Weights of a small mixture-of-experts language model, trained from scratch on English Wikipedia.
Size: 16 layers, width 320, vocabulary 28605, 46.2M parameters.
Experts: 32 experts in each of 16 layers, a softmax router.
Training: a variant of SOAP for the experts, 313M tokens, 4507 steps.
Below are experts of layer 3 (counted from 0) of a mixture-of-experts language model. Rows are named router (the router's row for the expert), up (a neuron's input weights, with its number), down (a neuron's output weights, with its number) and show model dimensions 0-63. Each number is 50 + 15 x the weight over its row's rms, rounded and kept within 0 to 99.
Before each expert's rows: "raises" lists some tokens whose logits its average output raises strongly, later layers aside; "comes after" lists some tokens at least twice as common just before its tokens as in all text. This comes from a sample of Wikipedia text that the model never trained on. Tokens count by the router's weight.

# expert 25
raises: "–", "'s", "-", ",", "th", " years"
comes after: ".", "–", " (", ":", " $", "/"
router:28 48 34 40 51 36 56 48 63 45 72 33 69 49 35 58 54 78 69 28 43 57 31 41 63 28 33 77 61 87 59 31 64 51 55 53 38 38 60 28 62 60 46 57 46 59 67 48 38 74 75 47 30 11 43 46 59 74 49 55 61 70 38 60
up0:52 62 52 37 39 33 59 61 49 40 73 33 32 43 74 48 63 52 23 60 52 60 45 50 56 61 44 48 71 52 42 68 64 62 42 49 72 22 51 25 50 39 01 56 29 23 54 37 77 43 54 47 77 59 60 49 53 54 54 66 72 71 60 43
down0:54 62 59 65 71 48 55 40 72 67 51 57 59 43 45 38 27 40 62 57 44 59 24 69 65 68 66 48 56 60 27 51 37 60 49 77 60 49 94 44 42 44 59 53 10 69 30 34 52 24 42 32 38 48 32 53 62 51 30 53 76 71 39 30

# expert 10
raises: "ly", "ically", "ized", " results", "ie", " of"
comes after: " the", "-", " a", "|", " The", "'s"
router:27 75 55 60 28 50 57 49 27 56 17 43 60 37 98 49 43 63 46 57 67 50 75 25 19 43 67 39 77 69 54 67 43 52 47 47 38 48 38 64 43 63 39 46 57 36 40 49 56 22 62 59 53 55 70 62 33 37 36 67 66 38 70 63
up0:55 49 59 28 41 41 63 44 42 52 52 63 49 71 15 56 38 52 47 56 33 54 47 52 70 47 48 40 62 32 64 22 50 54 58 65 51 78 61 46 83 42 49 13 41 18 52 42 34 43 75 55 48 46 29 31 70 35 51 32 40 96 35 70
down0:63 56 46 67 18 70 87 77 30 42 47 64 30 31 40 41 34 53 70 74 63 37 36 95 61 32 47 43 46 47 53 54 87 45 50 63 61 38 56 45 44 42 60 30 65 32 51 44 46 76 58 93 47 27 49 53 72 42 77 74 49 60 65 41

# expert 1
raises: "–", "th", "00", "%", "mm", "20"
comes after: " |", " (", "–", "|", ",", "."
router:38 11 56 23 53 53 33 52 65 63 83 62 55 65 52 42 32 48 46 22 45 55 42 68 59 48 46 54 50 74 50 41 68 45 53 67 43 35 68 56 38 38 41 63 57 70 49 53 65 43 60 54 39 51 45 49 66 41 52 47 43 73 49 49
up0:53 62 43 21 80 48 45 40 46 57 30 74 58 57 56 17 51 39 61 59 42 62 68 89 44 44 51 46 60 51 70 76 32 22 59 50 56 86 43 44 49 54 22 67 65 61 44 44 70 35 48 42 46 27 44 46 45 61 48 35 28 39 43 38
down0:55 14 37 81 30 45 76 42 72 57 58 49 63 25 44 70 69 52 50 52 72 53 30 72 37 48 41 43 54 45 85 51 67 50 46 56 47 59 57 42 60 35 54 53 42 48 58 37 50 40 99 68 77 55 46 46 67 36 46 59 12 60 52 37

# expert 7
raises: "vers", "per", "ph"
comes after: " |", ":", "″", " /", "°", " de"
router:88 57 56 75 55 64 67 46 56 51 67 42 46 63 47 79 51 75 58 58 63 59 26 30 47 49 61 46 63 43 36 39 25 39 35 53 54 51 80 72 37 36 53 38 74 54 62 45 45 57 34 46 30 44 37 35 47 54 37 18 37 40 45 57
up0:26 43 54 17 36 52 52 58 71 45 62 47 43 88 48 73 59 43 51 81 49 21 51 52 54 50 22 42 47 37 61 40 33 45 58 42 52 44 51 58 64 52 32 38 52 58 55 64 56 59 60 40 64 50 28 38 54 17 48 53 34 55 77 48
down0:52 50 26 77 54 52 61 87 36 29 54 52 02 55 36 19 26 67 35 42 50 59 14 35 72 57 48 31 58 67 47 65 70 55 43 45 47 58 59 60 46 40 23 56 33 29 53 44 39 42 28 44 34 51 56 12 68 49 44 62 50 33 43 69

# expert 13
raises: "|", "\n", "—"
comes after: "\n", " |", ".", ")", "==", " ="
router:65 39 49 39 69 67 87 88 43 35 60 43 61 46 44 61 43 26 62 26 42 54 35 29 30 30 77 74 53 49 58 50 70 32 67 54 82 40 49 25 58 39 51 48 35 68 54 30 55 49 21 68 55 41 53 54 29 39 48 68 57 37 57 44
up0:44 79 68 51 02 47 49 44 38 09 39 28 63 52 64 59 40 48 64 49 54 41 41 52 52 40 89 69 37 33 49 56 40 30 45 57 59 38 59 51 52 44 33 53 74 51 36 54 60 42 61 44 56 37 10 57 63 53 46 43 30 41 67 38
down0:47 45 63 61 57 37 55 52 45 52 59 71 24 56 45 63 20 60 46 22 65 47 36 67 38 46 45 34 77 59 64 43 79 47 60 39 58 75 52 42 39 25 65 40 72 48 44 46 80 47 46 70 55 47 53 63 48 60 50 64 49 59 33 63

# expert 29
raises: "\"", ".\"", "\".", " ====", "====", "\","
comes after: "-", " |", ":", "|", " (", "–"
router:65 56 86 50 50 60 47 61 49 60 38 63 53 52 91 47 23 46 56 34 55 42 70 45 45 57 52 47 26 70 33 71 38 69 62 28 50 57 59 70 42 54 45 61 60 64 57 34 65 50 45 56 37 62 72 40 40 50 45 51 44 56 64 73
up0:58 41 50 31 52 42 55 58 29 71 31 53 29 40 58 36 62 34 62 72 45 54 33 67 57 13 49 50 30 73 25 38 69 44 38 47 42 27 47 39 56 39 23 47 63 34 65 60 71 50 47 39 53 51 46 62 48 20 61 20 56 44 55 28
down0:48 32 50 62 59 47 40 44 49 58 42 51 55 54 52 58 49 54 47 32 78 50 46 42 54 70 32 53 49 30 16 26 45 41 16 61 40 26 59 47 50 35 70 39 67 55 70 43 46 34 76 54 59 70 50 81 56 55 47 49 49 46 51 37